{"num_hidden_layers": 10, "hidden_size": 256, "n_experts": 8, "experts_per_token": 1, "d_expert": 384, "d_shared_expert": 0, "hidden_act": "reglu", "moe_layers": [2, 3, 4, 5, 6, 7, 8, 9], "router_score": "softmax", "normalize_top_k": false, "routed_scale": 2.83, "balance_loss": 0.00686, "balance_bias": false, "router_bias": true, "init_std_router": 0.00929, "lr_router": 0.000205, "vocab_size": 18598, "norm": "rmsnorm", "norm_eps": 1e-07, "tie_word_embeddings": false, "optimizer": "cautious_adamw", "learning_rate": 0.00108, "beta1": 0.9, "beta2": 0.98, "batch_tokens": [32768, 65536, 131072], "max_seq_len": 1024, "train_tokens": 279200000, "max_steps": 3665, "dataset": "wikipedia_en"}
Below are experts of layer 2 (counted from 0) of a mixture-of-experts language model. Rows are named router (the router's row for the expert), gate (a neuron's input weights, with its number), up (a neuron's input weights, with its number), down (a neuron's output weights, with its number) and show model dimensions 128-255. Each number is 128 + 24 x the weight over its row's rms, rounded and kept within 0 to 255. Numbers have three digits each.
Before each expert's rows: "comes after" lists some tokens at least twice as common just before its tokens as in all text. This comes from a sample of Wikipedia text that the model never trained on. Tokens count by the router's weight.

# expert 6
comes after: " |", ")", "%", "|", ";", " /"
router:153149126127168141119092127129126108089126095109120117065089117121107110145072068127143130119121126124104146114120105152105082132118125132128144163133110091141098130175101105127116121136137143127101101139137074105115151088169191178143165095180148137148126118127128138160169133092149127142099105129153177103114115120109139160114125165133106172124117120109143136152132127075118095143121
gate7:151153105137121198177105133124096094116112145159175109102128104167138099131123119147145103127140113127155119147154118142136165094126112118081140131135143137167129096109146119102155133146111145145118087122122151165126198140088142133113143129144127105097109116102105082103127133127088162141189146122112099116166126152097127112150194071135130105125132120121117112140156124144216160120151
up7:150141127102128126127145133115128117104113135148121142089082129084132069160122134094116130097114080173138147175126134123155160153141114132115128110117119099112133130142160152127138132158116119138100116137139167120109100139081100131126135173096140114157140205116131135128108095141120143092143146096127097154116129175120149132141120105132126111143091105134087105165141141077150110105119
down7:129098160137106102172110150148113130144151126131144079147143146141116120108097083115150112141095095118149145165154117151139103080116129127132162138144139123149094120122100139109104087121103124158155139096145129127125142116146117140101126175128117144065103147130132137086115133139111122111121150149160110128119133102149118112137092080119141139126156166126123151161130107145129144127105
gate8:159115184119112138094096097123143121124092157117168093124169102097141107108112132111117134146122153129141148109120144132146139163115129113171168139128132188154131130131101088127106126107119127126148128118113149184115144078181136056104152124085081117104119125124080127108116118109114160186106109116123177156121119087122125138076155081113123178101128113113120117101118090142117115093124
up8:139096160154076116156119138128155140138129163093132141104118142110132104137160168088123124087145111075196100179089162129116133123142163151175101118141113140121145118131122116099122123138156116131166123120134154116091113153112105114140152115077133159076116137108128117167196112135117118137148142128119171117137092139096128143152123111178131116107142137118145129113125123124139125145107
down8:089124103146120158115120144132139163151148104132079095163119126119124123124099151136105079104127090120172116100120134111169125120128142101108111142153151105095087069123106134150147111123108087139146136114143135154136111095163105166141157154165179172155126117109122127132134118133139127122125128100122182103107141095122107138153132092160143113147124101099178096129182102120130086103116
gate9:129175139116133130155136109120095127161126155134141121133126132131183141089133123119144142099141152169141132172132145145091105141139089118123138128123091155120155132104098110133092097098124083068106151123151133120115120139151105064098130139140123116114125086125156119152131076127128139157186171131117107117134165131141126118133192129146133104143128108115104078113127119156131141151179
up9:152142117102138112131118118084085160156133115109138159124124150105137138105142106144182169115167138143113170121115127118101067119124115153113130150124127133117131161164116094144107139132124155142125156106125129139144089078099153085122169113145144121170160105114129103170155125155150143075115106082146152164117152126098103121203126144130138088112122130124154101148106130148121082159094
down9:169110098151109089172081146161139098141145136176159118132112102112139111158097151140117159161132087145139161127127172147128142111127143105183128129149119104082094129108104093095119100123124134126105137095128143139138115124105080123143144116182107125125101120125109117121155126153122135109127133114143128162112147095107112146164091125147070151153095141111105088129146137123140139106173
gate10:147113119117070155159114132129095132117172145109149106097148148121137143215138110144128124113087151110098108167107098130111171119139122113162184132129131106142144153156152126156128099137085138154087093193119092136173119118168119125121128143108108106150188165156150134161099122129140133101104113102153100123099109139130145078150138126129141127105153130138120137193130129141122154118126
up10:117155146136124118080147142163124142104162151117094124131105149120116146126077103133132126131112127152094142123126148111156126143116113169124101114117116141085146143115138157145147131114125140104125138193122072081134081129141117124139126125118135148130137126134114122160149140104087131120091144144123148109124128143115138151104113137101136146098117120113119096138113155121084137170138
down10:119155171119163136144095098124110119134112154124147088148139073086123161151171137168149170133129144157134152124134115112113112180164153121103101127166128179117146126122142102144144097098126107146154121124175172146162139092086109073164110101130115144115143129105086092107101114136105129106170140135096101142161145134110152157154184112152143104155136097109138107115163093125116144129095
gate11:125119121147138144126134101145093112103140162177103091096140099118137134165151144148087100105130135146094151137177144097122149122117121145124078102149140123125125095103143128139160121132148124102131116104146136126111091110081143147197136120135118148117118160153123112064103154133111127150145144132112163141115105131123132153146130193103148161190121148120166122119152159124136139148147
up11:090136134139127146125151130106136120128158114108164146146123119130141122093089126097174150145095112135121118118126110125100120145102137104142157114132094166101127130138131065098123119107125081170116173170136117118115155158161136152126104127135135111092144070077126126113166119101129119106081143149112157142141105119096108139120123128139115098115123082117110150106103129127085145104108
down11:096137114129138078131143168148122147106129166130124144131106160127136094125090085115116145100127183118109144142108152162119100099123157165141135146122157104140115108136126148102173148129098109108113148075133114144128166134151166112126120099132150080115139140117120156155098144151127115161115125103163137125067155110166107180116167157103110116153120145141086118104094156106109121129125
gate12:089155118150141111115145135083138162154126149074119160133134102137109125193137144093129124141150151127100113098125129168126070125065120110143121129166163115107109104151135122136123160147111121127138154157130166111162108157146101131149132122150114098125126122082158114089137137121083166099147155128172145109110101121138098092160138151074131103161154130124160134121123137114198161093141
up12:097178130165145114102132121092166124135116096099101123182171115085133141128122118126173165134106093117172157119169137098120078153132156131126137155150090136092150112107129121121117118137127109132124120144127165114121118116100121156124126125159124128093128137117192125097103120120149139111156134131141096100127169145145132157109142109126098147135134174139142099154134117129148121124167
down12:118162150127166122120131109155137119129079109156143139111162158136144111116085125116135097163107158124103138155130178117140132128141121135130139109148143125116153160129144184133123125123120140135153150128135153116095102176124107077154104138172145107087092131162141111170156122138140176146115118085115133112096079122143118101186130119110146126132148174162122133126137124092119107142122
gate13:151068170103106126094154106138105144124156166124177123125125144163189120037099101117145117131060139092118141134101136124097123105118080152092155110157157155133140148145121163109109132108138100110147120136122122123117077117110147118129132102153141092101077147132188109134135120135141145133111129158114176119143133142126120143129138119114115085122128108082153125095135126153137113168133
up13:091141076127137133136111170120112141129099105120114104125077094092101136180169172148151111130215111110145152132125093141141163122131141133098148132152122095144084126095161115129064114100169145096136123125096102122123134123129082131151097149112128079128129105129104121136084114136136118140139126095157076146126123111131147165159117152085150153122106158135174149138154126110135143093093
down13:117135109102066165125168117152100166119129152136110147141144186176096129102132123085114074122121109148153124126123102131086111127108131107151118104132107162123126124088127119095105124128101144106125119130106104138130127124144109138074115146160170143116119101115151125131106154126145108109108121122181185123127118139127088104091165138083139116112119079118137117149145143115145181119130
gate14:149118122129149168154143083106133072085117129144106121099141121138138148129097122120114130160161123126124124126151120152137123144142105153127139160153152151133090112112118138099150137100143133147172130139125116170140122094063158108124111095115098096117110122142138075133149136163118142121091161147125124143160099173124135124120141082159105131108197135130160087094153114103130166110093
up14:111116141148131073145150157148139150149173115127124149134127178112124141179114118102180147086113125079140149119139154172148160086102170115147115121122112110140126151116100083148159131119141139108134134149179163107103125129110126150143113145130157153112127063104142125100153125129107114121152159130128103140125147157122143153129116121136151150130111144137140157134119128169179131174123
down14:134085130162154132137129116120156127134079157139177116110112116105167164141087092111144129113102125148116184109118123125116104168083117147137115084112107088198172092193159102172138146123128106122128148102124126112099147169120127160142129103135145120114199130154145120122095104095147112136160120120128100122093119117105111087102128122139165111101105138136134067113089158151116159141143
gate15:110107155108120115160127117163087162114083119196108171117136182138124143171120105087127104138130117144090117139156135116148111148104120148113142140180128155098099125129164097132148110097118149117123138126151144140083115149151144115101137131160116116129112108120115058112156118130154131134130148092142109135087115084106119141103173147177103141167131137139110109114132104156112145114122
up15:077099136167102129101150176161179176110142132114123147140119135123141115135086150113127150140107107088114130181145144175132166113106148129158063124160141154133126125168064102098120154067130136162118123086103148102107111181112108138131127139145167152114123107112144106162114147149118129093135126147101138113131105110149134121178139155123161151096170140126114158136131141138112127176141
down15:140116105128073125108148159105128138140115124115109140134115149107131154129126133121170083109168158168155153100119098117094103127089121067113122113127106113110151128155144126106113151128120119146117099154135103150131154156131090105092157135069097107136091137128157197080128151150111113120116114090167153106125149128162144120112133166185163148130112130112122098116120138110162144114135
gate16:122106109121142144117111109099156129109112119139121099100158090140151114160133109124146122162105117111137125108148119154096121154175157120082180130155112092136116134125133114154104140153080107101125156166118130164111114114110167126163124099124162164149131120109117093127106080099139173104114134116098127125102113153111112145137147128150123137161168115136076106145093139157126144099134
up16:110131116116131126141135114097155111148088096131100141121085137156078130124159123162141168138150160124140136128158136146120150126176120169159131103147140147141109132114123121100135071129098152110130195155156150157159087118095152124153141110094112130103101083122164100106170133132139140134135136151118110152151143113115111149143091059083141118143135184136160128125169112110142146124115
down16:153109143125132155135136072119119094108139118108146160125088103162174154113159091150096137136109102136102123154127094098117144151128153118137116148148122130124180167106120102150136153136153139140155115113150129114106107146168109163145136211129081122161140100111153156111165114152163076167092107096140142139106148137157142182105126118115135113171154183105096132094147100146077137150098
gate17:128160196117115106120154130161133156121096115117108123093091116104126108159123127137139147124100108118136138127134181142130100149129120116147149110167189125105105130150108139154111099150087115144163101174097117142128114157166119170103106169134156118147147134138120089101073128120119160111142151129168130114105110162142079109123171119138118083133139122087130156144125165157160128122127
up17:066138121198123133146132173155175118125105152110147131099107148110142146135149108131141115126127121163160142127166079113105147120134117147147134134122108150132099116127126144077112131161101149127150150136139117131151154120148121115118097094132104120132132166130099114168138108081154146104133150141142124162116106136090159132132112122109175150121157093108184134113134117127113110107109
down17:114096168135144160118101120132099130182121145102104124142084165115144162118122095143152115126108093055170147101112141182130136123097100126164120115152104111110134139101103145120089140113181144115173114129103112109150127116143167166137133140165122124111170155128111135138097095118124082095140116134095107108106126120132120156129145153091130094098133121126113130100140099116148095137107

# expert 2
comes after: ",", ".", " that", " and", " but", " which"
router:137136169153082114113181138098170105128102141112171153123118129139110141142102143134108099109056150159111100178121102175118134118130156109118150114132096118165137101120075163136088123095133105121124116182137151147108130138143124095126109125132116100129118075133094109129163117159139097150132141166148125092117117107112107136156151119132131113140145136168117150091139118137130143100111
gate2:168115125145111134110130100114166092150118140145138105169105099147151122125146144117158144132131136054117126152092131122083080143151123122092108121134128089092105156141131116119109149131156149161133128127160118114149161137121099157140100134098141130114113171112174096123113088078127157155170140146125074135155152156076128134173136130153099149137125115123162149137126175124108148079112
up2:061111126128129128156120172150134139098113111124208172088104129173121107104137106102127110133136151149121098109145106155151119135093098143108173132122139134165095116109158141118105109124130147107100121084123108153126149089115128054097166100131104076162145102158107156149104168185136119127129125145112119130102135114151114135114110111113133113118163143123109096100091147109113105118173
down2:135124185139140141120143132135104147111124119099075117109080123107119135098121112135152096098122161129146124170154083121126103093140072116119119156121154191111123116121096124123144116107155055112099145141128140108146120138142102110103100116141130081126141095136130159111161135126138117171105110088145164104141123134143139160162138103155117094141120132114118144114097113104121183101137
gate3:121140114137103130136096150180116120104159137125112104083140147116110117142106118144170092128136135106130159101107139122130109122109117130139152114095122152173120130179128149118097154134153131146131099142075063162133191101137152183121139149149189105155124122140112134169096104055133134141153100158142117135119121103103129140104107132136162155119142150117135130130101184105114135148116
up3:125123128139104126106097156138104104092141146126136087127158127103111108121126128135184127121132149088114117120130114142146071109115131128135135140117100163135101131182134154137117151158147128140133127094106072128077168109124175178128160129136155149140130099149107117101146108019149128143145125162134131144097092092111135110106124127116137141127149140130156126107131164097089134128057
down3:119171137102108128130103105165115098136161159125130131116163147081140133177108140160119140120173070119128146097116141127140079093097120133133070142146149160187140163145087121116126135140126106163137139110125164157122138172116155123079156119103159115121210158099083135149169106142107074143092125131101126106110135110127136143099111162119104141117109117070124101091117133116137096139102
gate4:149118098141129134148113134127114150126073147126168103153143180123128123133129173106145105159130131121127090062119120090114158080149144096165153161133118101117121125144119159160125123187091163133129145160137139118106159135129139115122100088118101121105123128127113134116092094135133134064122138140131126171105110138092106139085122128108182139128084144102103135143098171131106154119141
up4:112135116127130140177127122139065147128124137156132159137160167135117141147137131070127111139137136139109124091096131115164135087103147133154079148112132100087114105109128120165136126182094139119117150139146148092122150134138134143120114151159116088078108133120155120125128126140129136096125152094203141150130086127102113139102173144107166158161080092132118102133105157143113152116173
down4:122166121128125171062125099130136133147147179116117097110156110124062176141124090113141159151121120085115159157104118072075138110136145088137129122133138141126109112109081174124131134132123119121098125139121175126107117154118174140136149125146113112111110141136136154100130107086166131128115171111177133133103119141128102164139128136117179099132136144115121180114136146132130142137144
gate5:113093135145089128139085117127165128054111154146176169154110149097157145185174128156114113118127121116148129146137155135111136100093117131187132114167101131131159117183130122192120135134115113076117136131119137119167134151104081089139086134107140165127145139132143119103113139128143130063148106120138101123173138154142133112126136141114142092133157105098135133146136157109122101042143
up5:137123161113127134149157131101122123143145089123127127131149170140141160106128144092164109135147095131150123102130143114095076155087093171107168123099115088129162121142110150095084164121143149093131146070172103131161159122108118081082131093130122110120127112130166141155111144140099111119179116134088083089090099112155112121079148129138132120178144106135126106119108144107103137115156
down5:111145101092125121107135170152114156138139075099132108122106131146124133158157154134131140106113107106145121182130114114156112140107147138117130152142106106149131139107088134106131091141102116113113116149158149134098106117129170099180172131130069088151163134130125128094144141123142121147124119125159128163122115160129122129124130120157148118123099135123147133152166145127070117132160
gate6:112089135174157162164162098180155141144140135075185112138169120144101105123126165132120144127114114105127129144136128141084108120117135109107121160151128119135061138108092115132140149124129141110127132100163129133148133093121116122124159095170089142126137107135113094165129125088124124135103161132124127115136140082125159119097126118154142135161126154109156124121145112098123168122160
up6:174130120168121092090093152116125086127104153117131125151144157128125125150156164184121138156132140139147126135156143094127151127165137093143131117141128139143118157109128131148119087140100099150118178092159128117143176129159124097139104155134099144117123132166165118188144143123103124073165106158143081112168054081144114151139131121112134134090176106165100134132125132128144114173187
down6:109122089120112160149130076082143135132102120108110136121122147155119075148117119123176140142164138117147088115127130107140117109135156181155125111117124124151146115149090192077181153136123120125089107108114088131134105130111093119126164140166133105126122134141114108136109108086102160146122123161126136121133088123142143115110168119162113122130106173181160155166145094180106129100137
gate7:125131137133128137081091118127136118115071098116123076063092136107159149152119130190134102133158161117173132116129149110115124094088127105133179142158145117123155092137112168155126162124119153140153128157132114130130128100148132105138119118116141103108147132136128127126131106095154127160146128128111136139094137176086110121116146149108108115091118091141137143145116136139139125150058
up7:128118136123123131109106124121165113140102138137133133096089158109146162174129139160155090112128142075166122133135167123083161091110146151127142136124109156091132127123128164118123128112093162124128102165125125142147106076135139110154125091116147133122138120121097101129148123067129116133147124151090157119095168135085116110153126166083113089057139089154090142133123120128146162113095
down7:193143131078096102103133134156117077132147117122124119089067130103113159115083094104129133080138107117115150139123128122119109133088160093123096146142098158148124152119140112115122125153115148152138117094119162095109142158137069161124133153107156172162125143056134149115132112121151161113101136143127115098086107138100148139137125097147115128082150123136134165101084097134105106115155
gate8:103094135173137130096147098131132094091157144109152101086143121100125106124154158162124117111152142146136128158113168148107104116147113151131108122129133117067098091123109126150160128136160112159144153125141128146107109070114104190157100111162094152137128155145121089136140086084088172171112140122120090139114129126095128132137134128106154196106118111137164151167141131086132131109115
up8:107132115118109147092146073153129095126159146153138093101136120100118142142121169172097135122141151128106134145116160133123130083132145125137116136113117159085146098132128181144129110145132150136137138120109109151076122078085133137185110139169123170136095164164126149121129052089095144149109134120152080106143113147101130103158121126143162124123104117177109135163124130074150122121107
down8:110146129144147091114150096145092146122132166170140082142133149163102074116130111161168154114153126142138180122112160167159086136113109151103107105143121123145148145132123197119156158147145108144202138122100154119117132135093113123142124110148167117135126115126159151125118139146130115138157162073129098109132108132113130146107143139112138144140141140147120153129142100108129105117092
gate9:124128097094142165151129138133127123123147113153093116074111098124136101122143132126083122108120099135144143161133134114063116146139112164112104120126142150120148140107112161163153112128121169123173096164185147145142122124075107074107104137183097133141117129158166114125112093124104139136096133118108092168188111162174135124123125106140142145130132158101142113143097100100180099122157
up9:133150135139123138128129142128119104139157130123120195118202140125123107126130167116128102141129127109151103120180153137116135069155119098147124104137097172107117157133144154080131129105040128106145134142077124132177111123126144122142111166148112120164080147102122164141111138112145122147121116124142141138146143152162121078161117127148122139135116127093118109153097126141121087126134
down9:137099136127154135104135129130160141178166116076142159132128135151113134111107127122094124090141160186076156098139174081129163125136152134095085104125130112140208163134115102156130121113123147105172104161105149165119115122124122141149139113102097120138100092132144116133127116117105098097085114163163126088119124069134154137133119157158121146138103136093136126094115109133176142123137
gate10:063136129165115139113128122105164149152116127135121134120177144141142132155143150072146122125111120096104118125181137099154093141163149127094158069100150129111081162105141073122106103115100146085102167136108073123134105113139098142171123150163136111110120111101145111107129119102110128156128109147100145157100149132106103125144123135132095106120124075142129124129122139112136108133184
up10:167117146133125120151109141136117156127123147133095119172161075148145126075148160157114088132127110167133163111139132099113145155118116102140147130184165102156194136134152158120125109124120141155161137178159149127148150115111121057116125090120096184146128094120122126135077133183123122110156115094150085149131099113156122090115126108168131138144106143139085110146140146154133143132131
down10:092116171116130164094133090111138107136096114131100134135139144167129097141113108111193131158113161148125123145109114107141134100120132121117111124191103151104091109080110146105126128132134101123143121117123124154086166147151150122133134139143157135126138119072080188151119093141109105146142132121144140143115128148126087132161101138115146115131122122132153095094104158136141101098104
gate11:143118104136141119119169142138123120149103142104148142133173104082139136129106132143148132137131142100156117103136134115132143133122119120124089149162123118134100164174118116104187137129116152134090087106135107161145181131133146072126165165120126099123166133153164148151150104113089138119110122157137120136124119116152145152132073149131143120108139051133118098149083140104168124143091
up11:179149154099130151129117113162108085107146140113115154148100135135127132113116109117106129112111124140090148144134131129129154145123131148165156145104145120140103159183149124117100115125073104130163149175124115133133106132132144092143116082136145211101119146174122149142091136151155116122157098112106135135148119136161116155159103138150148064131151122157087127133096124164110136137137
down11:085155136120098096090121154124146083095096135128105127122136140104147125118094109123116154158126118123115127114111117160141098176143080121111114150098143109081141129126104150119144116172128161100131124135113126107124137102124141119158169137117107126120136145167121174151114155125064097120151146082119119162163132127113150134119142129107130099144109113143137136114162133087079075077128
gate12:142106132085063120160069168096143108077137142136151132138109149146119155111126128107146115160123144107099136131112111123102112118134103141150165137126113160100156152163144122142089157153126153112145179161075119136114189157153142115104138170136156126120162130126127129095133100109157116084153097135115117148142125129158099149117145128112142122088144098152116130131104176132103110138122
up12:167138165118152134160109105109193155141115148096080160127140144134135126129100115150171152163147121150137164129188116153095104139135109127112097100094110163139135151175118110149125103137105110134166166160117079110146172127141115089075158143141165136136102115122103129128120138129102122107132111126126112132095135161129171154146092110117127190182098109090118103144133143147163133146153
down12:094166117143165129149141104158102150114161118150125134149118176113147126125123095118133100159139110158109138058065122136134137156094139130152109150159146120134117133133155125127114156158130114135153116140116152160134138136143084105163122090113139133133164157148113093145111137158136100097143155133149138085162157167117106152120144164113128123106116137135091143116124148113106134169116

# expert 4
comes after: " the", "-", " (", "–", " \"", " a"
router:086099151115124103119113166140135085108092116150119151165099141128112150106167142063133120158129119105150148165118092087137121171168153115162170090099117162109149089139138110092136097106123129080166114116081119144152113141173066129117119130120118123108111133116117140123110147141155108167162116126127144159093131133160111121131152184096143122117139108155126099149138152131118165096113
gate2:150097081112168193080118114088165144114097089116150092110153091104125086129104178120095129143111147142147123132136135077127156189129079117114115177149098120132144118122128111082171140157140120132137136110147170164105122176117122113143125125115112125134114124092121117154141122109135181092112085135121125120127130127117123120119118111110125083110135147129102140123145110188106127130144
up2:149137183116101119146146130126078157185133186139125141126064108160172146091185113135158142084131144133093092129128123138128138134131119129126152098123144120146130145143121113171125162145166136138097112159155149115135165096143156114156146104126138175131122126152118129095095120126133117114157138134125120056133079107109164114124108129154070118153085129117148102160126168138175140100130
down2:089131128092171132168173106102144078124151109132157160138146146114107148122153135127131135143146146117130163130134115125107071062156151139107149164097148122112131185178141136132150142133135071108128111113101100105134115126121120099107110158127113108097117153123121117142106132090137109151105177147111119135142149171107121107122108117132136134162136131133127151145106114150100135138134
gate3:167164120094161173129121095127126102098184141154132110112121114124138117169122107158135115100165150096067182136119087108121140130108127145111151109113160122100176152116159127127119108118141149133068110132112109124158118109174138145094135123177123093112101165092105087161150151107119152120116112116143106091136137133142120076146124127102135122141150157159117095110122174167089094110118
up3:124145149088234114127124106151134153105127118161121100114145167125143130143150140133099130111140117182109152077123145101138150133089106166116151103100106120140130141139153094158183121131119175144117150140117130169132113114122140102142115114194122136116141104112094153097112124105159107119118126090096107116144084132165087111134093129087141127129106135133117148120075135142141120116120
down3:147128137115109166125112124166134106173069085128135157142148159109172124140112147110114109150123136121132111100111125147102166131184123119086097088119122168134135172085114128146104147139153143116147129118074050137160112107120114121121082131153143090098127173117138175152139111135139103071127100126094105131115102082161144087098131128124117115123127155161135117086139186147117171129128
gate4:107143117098150174144134160162174136098117138132145133135169101134141091109120181123177079133099115097131151164135123110143132173151133128119191117146145153132112105117106131115090106100116149130165135126145135127117133156100079107143121113124153117105128115093137114152189158106118113147106114140102146149122113135119137122108112147093151143145141132110118171076130182179114134114137
up4:132113113058141162140111132170128089110142086109154163140165127146134096133117120119122159069150117129120093093148143113158143160153170156132134125155106133137107129127158093130156107107125125103163102128125149119170152107126124168117113133157128118139153165146098140135180105122137126143106112108098158130118105074106094094132085114095128129129109110137136161151130178154085102135120
down4:162082130157083140135151109137131149123114113115134150089150123097146075134081200122116128122165150167175160123169144178143138130122144169142139153151140148124110132137151151132108133148094094126156113120116125168119105143112157130156131138140134118155151130153091080099137118140139117124080095128103104118114120120152149162083130130119124114100108091110157154154096154162116146104129
gate5:124115114117116137190113125096119134174110115142153102136136120144115139132074111133121146117089139180149130078107133112123075143126096129128131108133144147101127163120082136096133162106169128157141132131160097119128150121143144166095118130109155089114127116104144130109093149115119161099148101104101122153106120100178111119098135090119152110138107114138139126141136132097109118135138
up5:107105162085131094164149150155148136119136121169116120134103136159136175145097149140154130143129124152100111105126129112142089113148142145134095088112104145112162166125088118130144149110126141142134126184111122128121135121105103125171115141128173129113155087116157141079168137095117136141137089121123111146143129122140125117106106123104076129156110102144104126159176147112106086109140
down5:129139083107145097126096091139140140121097133140141123105140169099120118146116154160138156179123093127106144090155113151110170113135135110155145137165141147148132143160161140101113116157156105149123110135158116125099146119140133176140108116121114145160094111107158158105136129154130131126160134123125116138088154124110159183134151103188135168119149117104162115116138114156114101139134
gate6:129137132129140179144135074108162144086153125144122120139115171153131154162142161120179162166184179105151124111143120106118149123126094160121134124151110132087134138128100155125134178122109141142149139144130126152122123112161124115104106156123118120129094077117057102074119086104119125154148139165120100163145092175152143108139106157184167128146115139115136145150160112136093183100078
up6:067087125096127110130129162085160144164099151115123116149145083144111098148152119089108155111135115107133169137128127123130160133182089132102134125101145108112147125178124159117128136114164147140188144090128112134126108127131116140099161112165102154146127136159144133133154132118139105170115154109120137159107152093142141108100150117131077170104126126139160130127149097114116109162148
down6:136135144137053132141120118178128110096154110157129127154132151165140103129134109142151121119104159128160110150172074117086130113158131118141127139086089141120116180136151125098141128110145115139154107095119090135119156156115115147172135093084138090113159122119159113125112098154136095133140138133126105120158096128073145113134141123207138112127119095155127106155134158124092114136114
gate7:097124152097138183076154149118158112093158159125131099148144114131139103092167138096152080151139164119107119121137103128133096158139123119137161164158121133142093093114094127146142139142095136110122154137128138185142115111173116117140121135135108131111081142120111101148155126145092138154150126138137144112122125132137131123139164104129141131137114140160098120123132127119119159109120
up7:126121104107113092162118124143157050168168128124167143126086148069071110150094110097189159147132147119122112136178097116100121081110146134097114086097178142123084088142186112080152109154137100116130131073139100100142145108134130125123117131129140172110129137125122114128110150134116127132138115091143126115135142144150154121127156145151174132127134169132118135139153064134132093126114
down7:134115105142146159089174130128143154148169136117121150087140102098097105181095134131132140128103097144108160166102144122174124115094120131135135145144104125117087138086135123153125106126153108112122092133116124131093093127144147141154153102161141102127107114148148136130151106132122155118112075110084115150126126126141101132137130144133095124122133151088093114120098122135163172117166
gate8:177137139152139157180113111117104117100137127121116134106146157104119125105115161176120156138152192115123173112139134095099098133117080094150138125125129101145131140114179142107177139159117100164127113118135138180143199128118114094095103160112096149122134176123096071153106129116148159121136113144190101145156131132130125083127135103149162122137148135127110131143120140106135112121150
up8:121130114155153134112105163143138137133130118153124144084109118146145133092100122084122099125100138149147127117123129146121128127118143155129145105125144143067111141167098124153121130140174133133151176132106098155069100141179131155093170144139157136146129105138114127090123110128156146172157093137119115136097131110076130127160091069116136107118075099127120122098097138132080112149124
down8:117123167135146134120172108097133127148138180137159109148094142107122129138142156135103139142142153127141156153142105132151145174086144145112118120118143114158153141142133140130122180124146109090108142162139115148119050158156149098135126139124115068171143111122146133098149125134146116154137140143142108151095142109109128171131160142095114131117135143127129122142154158149105134104126
gate9:109069127093149151129126080130070136150109148135158134137134126189154111133140151132115142159158116120166186115121099113107161118116153141076100091116130177134120118074125123097149146145127167123107120091137130115109104099084141089113102120123104121084106153107140104128097142130142133162170137153138134152123135132095147117108151096144103103131143137145116103123165142135084085143139
up9:117095101124141123084102070131073127111139121139121148118140114148127136088152169087125135126148133104165138134152140152157158116142123140105112119131133127141061151125095203135152183131108154123094139156168162133155122103119133128134139093127094158135081106126163114137090151168153130150158150157114148112113106116111161134131149085150097084148135123157114103137084162124126121143165
down9:112169129099124163142139124149148142126169142142132114085118152113136121129076107103109122074129100112132128121117148118135084109125100104133133161119142105149167149128122154141131131082089124150115080094133106133093138108130150097136142095096139151129153171100162107132121096107107166107091142107155138123100085143158086095120131115110130162138167122125101131113117155139133155139134
gate10:188117148157156125105116132139129110157136097126109095097108160134149091134093142108117121165102114175129138101151156119124127106122121091093151095131171109144099081153119161152113141094077133133143147137216145163144119143112171129077188125130109144149078086154115099088114095160107143085144128123126128108149057161129156141151133121179122121125135116126110126104099087152132153118157
up10:076108083141119125125140150124122133102127117122140150144128097132117136118130136111149101130140125106128118146120162143142118099120118155153109170140092168137137131109121113100137100140144146110133126080095101102128124116116099138146103145142117148145145168086170137113169157103161121162079132130112148125119216128135104128086161153108058145161080137094176141119161140111106116136071
down10:134173119098110130138123159148114142131131129149138121125136129145124146121120134121142102112151105107127125106099117148146136146101126150170138111151110120111124156126180115111177114133114120141127138116136132075141106132110123157082114128127112113115156134127108199136137153144140141135140137090168109099114149113147117169107067092110187154089120094163124110109139080078105101149124
gate11:183114129179123140129123137097163141153141129134116077106146115113107097125174137164095165123140153128133136137154170143121113138123134168159094131138134118145164123162157142122141105159094109141119112062156147142102106120154172098125127167109136122142140110130119102129101110104132138135104139109136125134182104132126098088085141165139111134130118163112166109112127108147130135187155
up11:119114081180097160106114148207120132117138151138146153114145153115154111134114118151144129147078107121090118187165142133129150057081137116129110105131113167138110164136174104144137141111097105106084135141143137103103100128106158129161129134130141132146133083124107161119142183111112113129097135142112120131131164116129126108132134095121134111111144118098118130156148156162131098130131
down11:133135162116119096108126135124148095138168149090138155124158150117125140066095112117120172156156137139109115151149132149134117107106157134160132154134149107172093109135114156118112111128121132119134123106101141150118111152178123153102104097107185149102096129123129129148163185100116112143132117124135139121104124121159106143144154114102113151121132151105128098067136136143120128146151
gate12:151123153100111174106126149079198107086143129098174125093156111138143145141131163095101116100119101121117137154109122153091110148117098114134139141135119098103157104178164096123111158123139121106124177112133140133131139124166108138054119132140135106132130083127163105164144103134158138127094149153157120146123118124098132139163137184113120145143165117109100119150131195176099157114151
up12:115106119167105130165120137116143101122117072113183091140101104110120107097124151123133187143110140171148122118121114125146129097150147137170154127147123154118107137155110143168076118129077130135084102152125100113187099136081156144169131120152126151140118109142121137139130135132185133136167143169109121135100140137106153111099135123134179110087133146138120104104118119138101116179107
down12:168125152169081140140151175124140129101101119088117095102087169084078092116105115139132117117139160143135170165173184147148133162139148144136091108139118120106099145158141143134130117143132102129152123109149111102074131130119132110154084114131143097099107128197128138099129104144133155114124135098130130109142132151125076077161148106120133110155156138096117140138154121128086144089150